config.yaml
n_experts: 64
balance_loss: 0.000102
balance_bias: true
norm: "layernorm"
optimizer: "muon_variant"
warmup_steps: 200
decay_shape: "linear"
batch_tokens: 65536
Below are experts of layer 2 (counted from 0) of a mixture-of-experts language model. Rows are named router (the router's row for the expert), gate (a neuron's input weights, with its number), up (a neuron's input weights, with its number) and show model dimensions 0-127. Each number is 500 + 25 x the weight over its row's rms, rounded and kept within 0 to 999. Numbers have three digits each.
After each expert's rows: a language model's description of what the expert responds to; "mostly gets" lists some tokens that are sent to it at least half of the time. This comes from a sample of Wikipedia text that the model never trained on.

# expert 34
router:532484514472528495513472515478464510491528476506442519507509511506529448525531486545472525531490471511477506470443491494520478504496427496566506515503499514472502520498482507509543513479500451465533498497466528510480521489438513492526497475490522518480489479564499498486531518491511562509463460503484463488488494492498492485509486506491501496510487530489531463508526523485516492515540
gate1:533486498465489498486460493477443481510538504464489512498516496427526497487506489497534479537536545509506517477504492504500515522466506476505527489494507480479523501494428500523513475524481470552503484513514524477497475477494473534489533531505549497501516487530509509474537510538457457500520458510502505477524476544476491485547485528476482512511480491558535469495479497468505505536482
up1:503549462464491494514484552462517509507505481541509479527471500497515485505507484425471548476508513497503521488475515478479489480462503506490513502493523493508483497477518512509494497539453494496515529559522497482510496497475494506510490462448524515511525489491525476459573522461523477496525471469465489497496535515475509499512523491520504515490587534506470540485520513487509467491485
gate2:485472536479469474486526525495485496480496535519526479503526499485514477526526498542488496517532498519481501471531503506502478541512467488523525514542574527477490515503470524545533531493490486446553511483512478513520507540487512527505486493478470492540497494535549472506540530554486569521482466491511481510520462502484491509500473501513469489506477472509505514463476466531526474515494
up2:482494482522495561492484508557488517518482477507497485472537513534514545477522502480482493481467497483490484492483512531506479520507545528486528472518520452531503449493530461481479509515490536523474488550508473503496463546484480495505468465538460526505522490504501487492437468489485494485497477483512527502528515495512469479514494511494499499446499482544497498462557507476453463500462
gate3:492513497471460520455490480471507496497489478490503487466517502517476502501500523490479533477543499510514508496501539535485474483516498516536509476526509510489509463522460510444535524463515456488511527508515497481499499527528506524501505522443481476504480545544540536519485533529489493528499510528463401491463480486511481515460465506524449490510521495485471469523488517468485502473501
up3:464522504504551529548501533534498538533492495485524495515496412478497517524508495492519506500495520506539499475492477475503533502520503459463513494492489489484482509463569442526466465494521516473501490492507486520518488460471467506505488498532506483478456457452460489526488495473485500474536534480480515552522493503500489523543515503525524522533487484507503509465481499495503515525472
gate4:485526509486530477527493484478529474510470471475464509527466452496527511541458521549508486533506537486521473471497512496483490487472538505476484510508458500520511471460466458485489530487492515510518481495491480525482514519467488505521488498542487496512493500509494434504493540509512466513489558509485522467475531500525510482509518492502505522449486526573546471484520546476460497522480
up4:518494488541521513521476499531522454490488523431495504535466521501538526537485533513536512536496493512530480472514463466511515486468522490526503514520501535474466487482484502487462512476507456503520478486471468521543510496469490524502481476492516471504518523535487458484509531497518474537539541497505507485491562471506516491523482448475517549473504513532544452520500524526495504508496
gate5:504479494471581505467555489500466487487527499507503443503563459472514518491478509502494481487508546513552516502509459515483494495513501497474518535508463498503460511473497548458527506493500516494493518512491462545490486470488465506520447467473507514536517479497529512519489486501507500571479522497511461524497523523510508540490487472481478502500457505539521492496507498518529520517476
up5:491542481426465465493514505462496495511495483502479508478552523462511475483477511529507440499509489520514510515504491475498468504511463502523520487459465502489521513508564442510500529463510516497477533507540502475499423489498461496482513479504482490502502557451502533502502507504487540522470519509477490505482523482448497486496507503479469514475435518507516482516519488502496492503500
It responds to: Capital letters inside acronyms and codes, like NCAA, NAM, ITN, ZIP, plus word-internal m and d as in Furthermore, Lloyd.
mostly gets: "I", "d", "U", "m", "RA", "O"

# expert 5
router:488494507517504523508494470492507494469508483496493528495527487458503493490512506489529513467511517492521453478521505516511472502503533455483504487507513521540520441519536469522488534551479498522503481509550497493482521504521475488461521513506532480468485487503465516553558495522488488470483502453530509492487495522527539527462479547532510455524478472529479500440537516496457451486530
gate0:540486471489486496516522519502509491450487503476482504459475470456512484519503496531529507509514490459497478513467465495500515458430499514534513520486513503516499491458536500512496482492497449450514456471485527492518525433531503491511511504473539512500504485517514533481528486513505494515482487488497492505553544523554486487511542490483478525507534541490458534540512489488540517476535
up0:520455509527463496527517504512515484513485470475490486483502526539541565508522547516464524508452466531515470505542527486490537509501531470482474484482472505495471514492531495470517508485478520497475503579510472475478484455502469534525485469502497528495514520517461522508498493499505499519496499483519485522496494467475528513530523548531520500450500541483488482526542467523477462494496
gate1:524519482466474503512493546492501511507495494491469530519440492517472452513522501499519502508510534530489490491459532484472443559500524497509479494463483498516573510471549530496522557521467505491492502497500488500521444535482483541505516524514502467462483505519487471525483489518464512464505518547501500504527520495516485496506470515516531521559493521522489493480549486493491473509478
up1:540469516498527523523546488460502469521508490512463537505517526534446507509507527496522476540520543557519529528477489485511489538532496465479518472491487487476540520481522498495475512554455518483493518460538502562493493490513483531511479548488491468507463485494501500511501511482527513510502501514517509496475506468489501542479491525504528508489508518468492519470560483445498498473459
gate2:503518471526462498495523567518504544468484472510475496467493484504498519522526521513508467508512515478485505532521512488493514499455493526468510510538535514511509476519538479530533542506517493562518476471511492479504488457495528513483507457493482518519498455547514458490543446483490496470520502452528542495473521515507480492530530505497510510526486428509492517507536508496482545488515
up2:468504475518498503541474417492498494498535505509495522502502498500522545486513428506487514537498481485492537474527442504492503511503501483543476490503457484516514543518500484506541447519551471483473513490510453502556506541555495495513512511496487499520513532495482523530463516454528538485484500510494524506461527491517508500472478519531502488489534492484488498482510492499522479544476
gate3:514506485500505533403466491475484472457524448526497543458470474470489491483501479493530508501506560507529509478520536493462505478490519506472518489489515470533499505478492507522440518524485512499497517481515473519488464487501498495476532537491555507452524523516483495486495526505516514536471503470473529505533491472531507506473510493501503495480498454545446501508500490535517514494474
up3:444445483507538496523478515473500578506472494497502490512482513490539503505529449477449548514483490494500512447498482500509453489481486524542496493475517530481496509492514484509498515538533510520495476525493485476502529483462470490491542462498470480492556523517512491527480498459516507497495534505471490527489502468489486481519479507537503481484498529478494522541572485516516488461489
gate4:517466497486529483515541452507467487471515523509526504514548502511477557516555503525471529516514546485543489464533541479530491486503551493472474480505503531556486488496505502503490529512468506524510444522502508539494497498467492495498499511513479497511481561465514524509502508509505534520539492536468509516566508504539514515468482515533517498508550525529499478520506500509481497519475
up4:476485518530485518534497483514502512488507477461495487487436511445499536486450496514489524500464478497470500469466486514502538466506450487502553511521549459492522497468489474529522492511517477509528504504539546489488510501469475544490524551504517530490538468461505497527534476473500463468509520513481465458485480473493489523513530514483495504457501523513442515524519505486496513500484
It responds to: Inner word pieces, often following an initial M/m or similar, such as us in genus/focused, ill in Macmillan, ague in league.
mostly gets: "us", " million", " bus", "ilitary", " vill", "merican"

# expert 54
router:520507477524485518481498497497538524512495472484501535548529505533523500468482490530487531494493493479513495533523516501469487490549517553508524475459472484504536476459495537515472492502434481489470468465484481452522499486511509511484510506472509531501507515489502501514493477438511500452446478555534511542528490483493498492511542501543477508526519503537517479507511487537493454468480
gate2:492502499486488510504514498529474527513516513523464487513464510516475448503496512516438471536471531484484543491501464531503492488463517494528499511516480532496528476460520501487498486473508506535484509505454539485516552468482483554537457468481521527510473492529468522475520500500550488484495530470467497519483530471476524508479479479518470455501498497486506542428496494527467470515509
up2:483471548478507465468467493495505494505516519495482469526499519489533544485504510491528510496538516483520533470497537452465511503496522552466514467513464507520516549487505498503540491439506491459496516483500504479469498458493495500458534500479508495494539482517491465466542537524492525487547521532480504488488498506479492505501507502546516510496531536503473462457532483447541462513485
gate3:496521445482531532490487491448498482492479531519514500485525497508521485484502503551519548527528483505525541485479516501453501519482469487492562532487485513499474517483543488502513490495561533515527494509516538491495504507503499478484552482500480507508491506502491487525520541508471511530468500486481515514505460531470468562452515488496505528557508501487503471500494474506498504489587
up3:494571498470504537490553483459456522500478530522509466463519493520472503499479484505529502513512517533500482511511519473496545467522502450518490524472510512491490499511531500481498409495523511507523488511497525487501533493485528530433504500537476544503523517467511544512507503552509481536461484534485484506519482511535491489491545505516479548536502512509516504499505496512476497521491
gate4:451482544513489500480492525446540485542494469467472532507515457530518503515483489497517515510526491513503460511508520508473494488498539453498479495488493536510480490538533497517470482517505509476481506469550502518469496483516500493512482488481471492502519534433504473547532472526489511491489517527530507502478511545553448478435485542500506482496527459527478493484477499531502521498469
up4:490485513487495494470478486502524532511482514496474473510531488517497484484503502529518465525510514511503506527515495530494501509499523517495485531524495511453437498509484501497462492489467496534536549493560539513485467505464475476495510489535490492500449493497482518468432483557492502504508467509471487532512530490511453454522534471459478505512533525491449511533488505470563524521469
gate5:494544479514480493480539508490509573475527526474493514501534454485520530469521531516481506478498514483526484508515507466488527451531500497502496486527516494494551473474520518518517506463497552512483506490517502514536507493485508501503489504465545559464504508532484511515542523490533513491491474486515520467513499494467464531497484476439486508501497456540523532525563492526543525486492
up5:521486492547521502492463515483496451474483544482478477452504502481508520504515455507504493467502471506492473514464517515513514528539515537496520534510508493513514496484451464511485522452465490518510484525468494547471464494525482503449471536515480502459525468472497519504453484558499506478494474523536445530489485511513505488477518533498480567501505520531480516463506482481493494511517
gate6:481530447515497523460501529489518509542480523530501505469461503501504515496534506505536529493516520503489581555485505513490463515529481506508506512513492512500529501476475476508491475516512489522503517472457504494487467499477540473499495518518468487475519559515463516526546492462519469514540514516517474474507498440480474512525474511442499476522478485503520489537501504521542515443497
up6:481474497478531504484484510479483522538497519505545504486499465502483493468523450496534532496510445461517524496484519458550532510477550527531492514495504524482521463504495527524476508493523493495524530490501515514504518537543481461565497497477522522479517469528479527512489492438480516511513506502520541488483454484502477465526497556488501481496490460487534484566514505503528502504488
It responds to: Month names and the space after them in dates, such as January 31, plus pieces el, ov, av like Nov-el-ist, ren-ov-ated.
mostly gets: "ov", "av", "el", " Nov", "af", "els"

# expert 43
router:499473512499481470470492543497523506494490535458544478489481540491511488480517490495497471507500486547549513483503525518466517502450497523522469462477503463488539530466526489490516512520518489487527467502498460505508474545451525495533471461492488538533548483509464550493471529504481517484494545490469516482499519549497507490501514504480508519474487498481521452484539445491495498543487
gate9:458531477505502513519525504441509508451510559500508489506488501521485477489508509466499451506506493497489487522432513491485479511500517494457524521501461516490450505554491512489527449485521503486498522529507497511486498449517469510454498549444518494514514502531489521541545477537507518529499540512486487505483486469458503520523509532511473540502480488506512508469510509511491475437503
up9:501477517489488476508461484498535471472511549478517491430485491547494481505494536566526499552463543507537461484528530495526471510497538526518480539519517487507522512493464479481520516498540510487503475509518472497524515510505498529475466543491543502507530478563465533494520478488475503493507485499468473495473493499479516488540514492511505489512460459494503509525505474531530457492489
gate10:505509528477490541512485495500456539467456530530530486553484542532489499501568474540502515512491478512500508501489481523479501534504485492501503466478537455561500501500493459469522491487518482487476525514556502497495518481501485498514499471445474475471493505535450502523479484468533477478471504526518510535468501490487463510459450519491516498494477498504505552492526474526488511523488
up10:523480515498512463500498487448513483488498496487460539447507467476484503501465476468475485518462560547502487467502469493533522474488529499492568476553502482447493515520482473526490495547499489546486492517464534495486482533509496530458516517496495490537473497513525535502506496513524511559522511502483497514479506517506536482526533465508484505528537468476521487484464479501507488514526
gate11:510506506527488447490488494533451485497484525497498527505496478484535521493489520495510480476535490515534508483493458491489545534469496494519507525497495465500538507468479545467478476456506464508516504446476512505503499507573444513495519487527498531469516517502511495543505519549475461479486559471537481500524481495511499504492553477502542482480531515534527524493523497497539505500540
up11:492475516501483467505483498497535496492500487503522499498488466487505499494526490484473436522475477482497476478498538480507480493481484539557512523514459483517483572532469481509514507524478484447514475534464511446486486516548531468460538485460491552529495493433526471509494503495504457505481484509521512519489486522538508489511535546474489463489498539534508504500499477511503524499495
gate12:486488501509509499478517491477548525516502474498516509524474489467488466499519498496481501473508557477511500454531503478494503537474517499488530487552474532521478486512473491469541475526496547471504509491471462515462468547473517509492514473571536498516497494529524505487505517505502510505488476467513522487497495532536497452541510447520540490534438508521525482502530498505467543539508
up12:531502481511527473476542522498458479501455500508519491466514469521492524518492456506542533475484496489478504536479486488473485460459537504503495485486519535488506514498508498518452523479501476518458478453483516484468534460520514481507466522483453500514517515489481498483508503506507465469523501534519528507559530507483503497467479541524481548527546483466481522527452470485534518467469
gate13:495514518519513509531460549480481480503470442502519556488513445535480504535531504541497455525514506543526486513498517497465577493489459522499482508507486493469538490487496522499507521543486484505507498484543479542545513513494470503517493482472491501490504520542450481462547514520474492479534528493504489505529482472477535531483512492540523502484476482520499480498506488472503521472519
up13:505485502509516505457481472516454527519514488481499501477530479486505551546497520487487484521518493505437519496473471437480517511487500516543495455539539515452474526516513502482483504486508511536503514488510515477521576519461521527523522487533468551492519518464515505506498488495498500492492474462498535486517530496518510508451537495468527528491460480476536512475528530525505494514535
It responds to: Mostly to after verbs and nouns (announced to be, contribution to), plus on, into, over, out, up and through.
mostly gets: " to", " over", " out", " through", " up", " back"

# expert 63
router:495529506479524480493545480497504514496543505489519487493482542464488500485524507509517489559476504481513455514472482492480519484442472484494510466526499530502483464514516483462506524517468516462504491532533529445525507537477528494534517538528531538550505507489486502470506472528501455534537515509492493501530487462521507515477481545515497463484498460457480500501511458525473459504534
gate1:474546520501506476514500502495504514521468492517534485492496466502500482475516513490498509491552521468491456517478517511493485488507488526497484503447514515527495487483488482470418518438497492485505443502511512535519519536521462483519526495502540484509491535506478452510508478474466474517476478458517482453553505478504455493486480492568528525505525507476536462506535497495467504503494
up1:498467490518565496470519505528495502502500431507489481516520515504502476496509542455480511451469463539519502514502492512489508499503467504487486561546518544523521511525503503554507479467479510535524505504478440500463486481512528443518505446476494485488479498486488542481505552492505488455539513493481512521469489548515528492479502509495484468519484494493477544490519521502503500492492
gate2:504502545526524517486512455483517493486569535496538477518503516512467476473491488500487503473514516478538537487489511469512476516475492507507527500515496486497473501495495477478478524541495503535502542526507466467491498497473502459523528522473509508511477430525499527476543530492505471496549505501475478529509484456486472484486539488485510447507470506530439525451494507517501477539453
up2:454454474502500459470490515508515463518489506507489460507495493504481505457509536524533532539487495534497487489494480520521514515488511520461499486509496499482529479525472556504537533502497517545520495450544537517518504506561493520541512506476528522448468509518508496478482494464507528469478486531535505496494527497508530504528540530494521525446508491492489501526478493487561497454531
gate3:501555492484520477513520451539519504510538470549541542490467470496536497496494478473516475509506490483476484466531524501491511503502484460492490531521531518485507493507512471531487507466460492458493552488449540416476518483485497543529512454505485492484479524507554535520478514487493490472504507531474464466492520463489486480511484501491479495465512513491512514511536474500518525495506
up3:504516479451525551552488465494468473508505497521517514499486493516499502500495516501535466532507503470508533505482529481470555496484494502503495536479498556523508494496533472544515496486467557496466517512493505468483505490463532529520483430499510491501525452524543488494485486487489497523485485505526475481478497468466518501523507458467460494536488493480515496446502537480479478472552
gate4:496541477543525469467500490537521526519465486514506506489501523507515454496501511528480484544545492523543511514522511536512509467533494513470535504455471490454461546454492509495540471514475478493474439509485503494530454462497484497481520493518538479483471476500481490538534473492506483491474475546472471525537470478508466516476502476513522497497526455500474539507508517508495481506505
up4:502500452526480491466485459524520464502549507512505523501489522486463515533508521507477501466502497479485503467502535512468514470475547558487514512524492511514481497512516532522515496544518485461503491546476449507486498480470463500482523499528516502512474500503506515529468541481523546474497484498470425532548505498517504486505548529532479477478469536502496550512479470497501497475533
gate5:525574507496489480528505493471539484494469500546538514488501476458519523517481554488486469566482502503540465511501518512513495493538524504448517477486497486469517507509494491511474505426476519477510486488487517518504503528493526522487494568499505471502503491513506482533463490549519478501477518542504452526557499453487509519511521515489512500496479487517486534515496471499466524492511
up5:521507520497511481483536554461512512505519484510511480470491497471510496448508542475481492452512514538440536468545495520488483523495537457500527484464491521478495510541426491485516529506511491524503493492517503476510474498513535499467488501459470454507487517486537505491538525492511501485481453442504483478488498478531486519530479510489458461468518477494502495552504500489541495485501
It responds to: Quotation marks and lone spaces in tables, plus mid-word p, c, as pieces like Responses, Description, stopping, porcupinefish.
mostly gets: " \"", "\"", " imp", "[", "p", "as"

# expert 49
router:474501459502525503536476499516511498525489494545506513499470519513511480480516495514556477487494479491510527483520494448511508494487475465498484493491522479489490487524502520539471500510527478497439474534516495484489481471486530534459496524450488523515483548557514543524502496519487462462499509445470456491541488521525500475484502479486542471439488519493491513536510524475482457492456
gate0:541545512521501545526491493531528485546499476477490493498500449493516490486497502500471485484490462517520481441438503510501494546528493480504500542491485492510544509522498523478485481452514541515483524523478461531504530477456515495504497536508541432499509531517507466504526493482468491485491548489500484450509513475531535488478462505533493480502476493517483463506518505523552501492501
up0:506532511554486551542508497498496431517521515486451510525506475501524508473497480545460504461481519532531459484468505489526434519508464464479487478518511514464513470497492496471465473500471523502483522522486482488501516505495475484509481548515542481488527530452498491483524520483498506487472510491487478471497482480543546507477476548535484516475472498519499520487497471495536487467516
gate1:502538526519507509524491511530511512558497470496496472497526481515513485510460525518489493493432467503476494485476505514511533494491492475493471539491546490521500510522484488525521490519477508509474514448513505457531467482511517544507454490486495503468491524533444516458482539529530524548564517502505520490499492487562528492461481489516494488495510456495480524456491469463478476494484
up1:502492504462462503456485511506482512474518519515462517499494503459507526496512521514468512476553522541510475466517476511495485490463501499509493484493489535483504515531478506482474490504486482488514454521471521520531458474520501470510553522538523522545516430479519483495473513488497509491471450488485496452489540510491447520470487491517505511498505512473557496495467497540431534524484
gate2:538488527555524497523498492501526469494483453534496516430471512503482494470508516483509517588521522510467518489534502557485495527516504478542498483491504507526502474490494498494542506528505456510513471517490522476479439476462505517526521534473534486517512501466493495521523510494480514475484510485489465485475478465492504511455511484485450483516488534511488469520518515487453516526516
up2:477505446497492525457518423541487469530488502520532500457521507497513463504477512495466521485499494484518518487485488505516520482509458524429461533526527554518466496494474492520512498536523505511526492515494509523521514492489487493488527515544510548502513508524549539505467528482476512522535495479482486476490484499477507478521509492564518484556499479520532472496504483480491517502458
gate3:512470475519484502510527469536481506526476505506496482524488507537478459477483484506509509479519479528535492461507476470492459527500489511525505448472476473544494515493499490524513495460507507446476526499465516557511492470491568535502523494460496504505494447500503475510542513488464511534500517465510504526463425509544504537489518511536496489524495538501507494484508507484508455503541
up3:525492456489479528471515479481460510511476531495520451480476495515451456462463513464506527506513519494526506470509531492517521535463512516491523485483484453545517536518531529474449477456497565488473509485464513510527496478562529523484478460464515460511508542513498532448494505486497495491525500501481457529501489490492514483459488484529483494495502500479514476514516485506487487495506
gate4:513501548479521508510555496513517485544481455479496536545500465494495475501493510519497551467502458470470496489442511475506495501529498476486467497511551489533525505463501558528521505542494502514488475526502507456519531481494518513467480524469494458484466546488516502492483515539535467519523477471509487522515498517504532476514491491470440482487522503493455495511493469498522481533481
up4:484518496494551501514535482548502495499501456527499496536477466511466510522491507500492536454508513450481461499469533522487491462491507502491504542431484483481480497518516504495524511520473525509489551513503497482528478539497477493493475526486474491472475502502477464505438503538485497510507562457533490489537512507536526453511492521548486515508526496496489507549484516472511454471484
It responds to: Mostly opening parentheses before years or notes, as in Population (2010) and Prime minister (1899–1900), plus endings like -ional and words like national, public.
mostly gets: " (", " National", " major", " public", " local", " government"

# expert 16
router:502510550497526505498469526471490495507537468506516455508491513474488491509554456477515514442492472534490504526466490490537518518469525471529476506547510528542509517498494475528539552525473520494468505546478505493506507546508468521491516513477503451492502497499484511512511466524499515476489520519459519486495506468535448520545490482522457503525534528499459478517458497512530468503493
gate0:540496496474475531527501504501500522500501499520487500524507470506533509502527511467457483499510525518510493511529531494497523522477540477439510517497511540539481487476506482485445517502490560501499502522501486517442470520488466540518495549523489479490507528500486507497480532522526529466467484496473482456511481517511485524441458461479466514507468499538494483488519500568518490455540
up0:509506500482487544526531487500499474477495489519538441538502498543503548537488520499507485525504519512491512485501498501524504467540528503491535502464484531500503508448486503424476559520487524495462506508502503486457516513513475530513510545496523495502515488507510475491449484515509532466504510493512475471527554500464551538471488483510512527512502475511455488501497493553470475453515
gate1:497532551510479481533562510493545480497507487516512486465527477498448519552506450465456503546506539482477492503471524509475474479519479540548496534461520533491461498477472486498489553485513484480506486511504485491520482522494507523477499489490482514475538487502500524491522537512499513498485520517525526511428480484524524500488456489510493474552522483525465505526491520481513477494518
up1:505510501509522491483546518520533533460492539539510493515550492554453530525526489437503435514511558499477502503462504483541484501527470542501505488486529498523501445472491498489481524480486489489488473539494516480514524518466534481528495492508504465490505466535458520532488490468500533495472465511490457505471475474519517503526496491482499476548483478529530509488499526504502480493503
gate2:477491511504524518505456510519519446479485476538569490469483494502487529498468528521497497505512461528520458478512533496472490472550515523506519521509532531531522521536503489493505503482503464535491515517504534458482497503529521490468506534466530509464510494507472495458493511512513479480510463446512535508482514457533489487505505531479528484521517457475509473561524493487504551487459
up2:477482465480473516478501497479479470496489511493537496502492499517495599476485520521493484505500508487488484543457473495468472496506511496529572517485564527531535488546469518490482490494490469525497521461502482455496518511485517479469521504521513504498550530443476512486491520487519460493473493521507542497546499474523493481504527499465502493536497472509469488527497495486493520462466
gate3:513516493498521452507492483521481515489523533519496472510506502482476563487503514494538467514499476523542499488573454536509460526479528449500508493512502494498515471499459537468505521498471534499535508496545520489491491496497476530490545522508471538456514508545506469524501506510496510512521518527465490494506476463536588502493526500530513497509507493490486505514497453472547506510503
up3:497450508534517512500467478493492495509449484527509486527489473452490497525489464515477532520510547526480473471467556526476543462517514522477447508533506471476436522527512471480513487505488489520546489495477493530538509492482503496524480471520478482534496515525503485495469509486477497484505476505528510452538502503507462494531454487539454502513469524477511470526482520536514506494529
gate4:473439494509498475508498516475493472498530479497528493495448488516471497508554471499481519522473465506521494484475582509511521523442522451502503507506505524516452527492476484491510474526526498534464557514511513460521498510512475464546518507503565495534487471507510487491494502487484494498510504477503524458510523531544516470505472527501521540519497486500486480478495506483508540484541
up4:485470474495463520460499546497502497518538528532494479541493494496482494512512518468440521492445562486497516488497477503528500500514527477512509447515491536520528512459483514495505476495459497496510519522503518501560474475478519517516485506503529463498538514515489502509525474490462500457448536472469485488428529512515470502448475515506501475478461485496525528513480498481490529499506
It responds to: Short pieces inside words and names, mostly in, im, ent, uc, gr, e.g. Cricinfo, Background, Origins, Tiny, plus coordinate-separator marks.
mostly gets: "por", "min", "pp", "in", " term", "im"

# expert 12
router:476505513502508460517524506503525458463494464455526552530518525505500540444467509503433518505487467501493450446486488503521508546497482547506518505516498503514481518520463532461535546502519524482517484524511491522532484498513507510546542474515512515502470452519481485511512475506535503480475512476487491522496475461495523512481514479507516484482460497500508474544510486510552489493464
gate1:511495528478475489520505472509475507494490509484507465536518565507499517528479514493514518511540484502468501501520477509491517543539536549473512484547480480458488486544514505527523518540530505478488473471495469509483506517546524531516455453513500487522504505548520511503516490486495561471521499511481513486446475485560507518493502544489436485496476503486486522497506491534507453504518
up1:451515475497512516478498490474516491504494522470501469521500460517525476523445464516446512509562478510494488538470534533502511492518547455479495546448477531461486533509525506534512492533500502484513527508521506492450486512491499511521528485525458537493498490492517515514515471515526496482496493463485481514516466551495514483472526477502488502526520510474450471514533479552503505465528
gate2:492478507460520514520493544490498500521469499536524499465480522501487535490556530503467489515518537486446472469537508487532503496497539535500517510480458480490519496519486555502494517501495567528547455493485487499538486468501504505541459503471546463518508491488524454503518452512497505494504501482461514528544492496504499488487539508498457498502478481503484527472498508502498511570508
up2:506498536536489459532466509503489553526536483519482522484497489506504458516522510505506467519470531488499471514505496486495515492510496453517470515489528490526460513480524491513509476487553521513523516505538528529451509495484508508485543498517468505505545539459466519508496469479485476488493506488527497509492451480445503495510514518548476502460496538480529467483516489484571515547546
gate3:453491511513530462498547482477520518527500500505469540552480532492456525516508508474495453551482519511478566511489502468478477486482502488473481475483517511518463503495510515489528515496511497481454487511527493520530491505510473558490488464493480512535524469561482504471497499503515475525518495494508508495499497502489513481491505458468467491508509490510523524476505513533481434566447
up3:527473508523476490511446532529494494491515467471517501453489541517556513516493518521536526477559500463538455486514477486526507517486459513555473498505499486521506532502466486483474453488507525510497494500506508517496516511501482449507486537493495472471521546463488481477483478526486537488492502505482501485476489523530477499498476521534529538484484521470511509503514535468497575455496
gate4:487479509520498496525479498541468456522467486521528509498492532486491479471444551455541482535478543498509481507496480490497510526485468530513483520524470509590497509525502496505531513513478514456513471511519485520545504546487525508512494473519502512535543534491529496493497491493490517549482538500465489529486538472509520496452513521501509483493543558458504501514526485506498504494487
up4:499491543496510499554491486471521472505487514530469443521507501492492517558525540536495509528488522490466488499517508508483482427522521539490479521481521487490488506442473493498475489517522499494482517497468490515544498488481449486475528489489512511459516481474505464521509477495508580471520486529531534511540485504497479523499511533512483499469487516523497485440477533473516533502485
gate5:498502522505505519514535484500512468524480476516429481525461502541547538507492477523524477529492495526503515475526506521511527521507541501510514520514488493504472533454440483472542505488490506507509508483526517499437500494527539552470535527527444499491510493504469493476505497524511484511488522525520496457475464463507530481527477512449470504524541476475514484514515510469480462513515
up5:492483525532518499475535474509510508443492489480510483489471503483496486510515446503515498468494479467498518488493483508459488501515484426486508540533541482483511487512471529503502532505558456526440518501502499509495471544468485496510496488475502492509547496453511521529477498525486494521478478520518507480468538555519490506462490465535493480488477562443486507515539499483510492494481
It responds to: Single-consonant or ist pieces inside words, such as Jarret-t, multip-l-ication, admin-ist-rative, Ass-ist-ant, marty-r.
mostly gets: "t", "l", "ist", "g", "r", "istor"

# expert 40
router:540497529502493478490513518496476480480504511517458499506514496522458528495501457525466509495553452498487499511481496511490532564516516483531474508520463436445481485523493465475524534507508510490524506495474472452519505528486478563516513468515480523469536464480483516523513481508499457447481482511467547496515515528490491487507521491513509504495495488519555512530489459487479464501489
gate1:515486492511516523468512451548470524502504528543508455474489512488493529534521545485538480455532474498535518523518474506498481563516457515478516450530496506481561456454516489504482493512492495522504492533470503489512540489493470532529487500500465498479519507461522518550503486445512483515534466522474490511485519488481493509497511499486494489476514484478500507500508554534529499499543
up1:508523513476505462502451513501568525516476461510498455516484506448470501501513536514484485521493465532539506510513475505491480476494537487514459512502481507497499501511489483505531493481495506479492504523485513508518519496505514524457482482480493473478511499477487583505534502487436564475533509490477546470517493544498500515513500496534443495512504465484457467536503474524529533513489
gate2:491488504494516561503500498507526516507476464534460428523504503520440516475488445497514479461534479493515499509460587515483492523493480518506537547485521459500498505508515492515519526523499442482512522509480524477522527528514518498503510486479483500513475505490532534510503535512494523515518500510490538523493496492549465535481470512534484528491474522482487506527487473463518477537520
up2:538464475490505507460521494544498478519500468516459495516475540479507485490502493481522482465487482482537482507528473507502501528565480513500485494512487507504524536487517474473470463498556474462501475533474485497521476519513533496502442506517534493534484453513558482483506481504493543537465520505475501486460510485489467489458490474491496533480504489490516567534528462483518517513485
gate3:480516440495523504478524520489463505522492498510494465473491420535447484525483490515500487508523464512497441503489505490517499523485480492506491500541497489512491491452463511492493518481509495475492502478502502506482476486491557477496496459510489521510498470543517462532500501517479525505485501457469487523537505517520457488493527467494511485492536425527427503482505489481482516445513
up3:484514473493543491480513518487476528494483529495441472431507462531465486523437478505545481523519504489481470498490507469525505499504504482545494501493511475547529479483473525510530525487536468484514468503509502490504499518462553465487513470497495525538518516470516454512523497484467526469466502458491495491508532534518490497525515522492495496503495461507440508509481472493474544469527
gate4:499519508503470491439555506512479497488508533493485466494466502502497507511506542455472495514507428543544528542547500526515498528555495496505498559495466531524485530533517493520520528454462478470508510484509497481485503551548517511492486479522478538497497490512507517488524506513510513489475506453478490511508522469474495492504482456471499467529496524515514500469537483516501466529516
up4:530539516486512508467502464504469464508520494466467478466509483508476520498500495469515504524512468555494533507500512506494488538534487539507485500536456536516449495514505520477490513456510497484467535519525523506496466549506481499455454488474495503492469567490555461487487440506518506506482490486494533521530513467524538494497483516473482536538518472508508482516504497544529490475495
gate5:516481490544535513515492530496524497499510480504494500462496460511485530506517519516496512499486467476527534473472486492525535480468477491534492480506505472519540530487459486487522499480492514522486468492480527511497512487484515484490512526549586511488532480457543482454500493510506467502540492490496468510535529525514518501507542523474489517516447510531520557486448505480530464543541
up5:505486533478501535486483486492516523489472511500468515554492508514460482494518473456534543499481521484473491480502459498524504459527512479512525464531503515489506512544544458480489486491509526524483499460472508442501500506501486502559463473471518468529524508489566482522527502515510505529500527517446499511556503488534507489524516466447511528528507477514495526506497519546477507518479
It responds to: Lowercase h inside compounds and transliterated names (farmhouse, Hangzhou, Someshwar) and word-initial G or P beginning General, Golf, Greek.
mostly gets: "h", " G", " g", "ep", "G", "\\"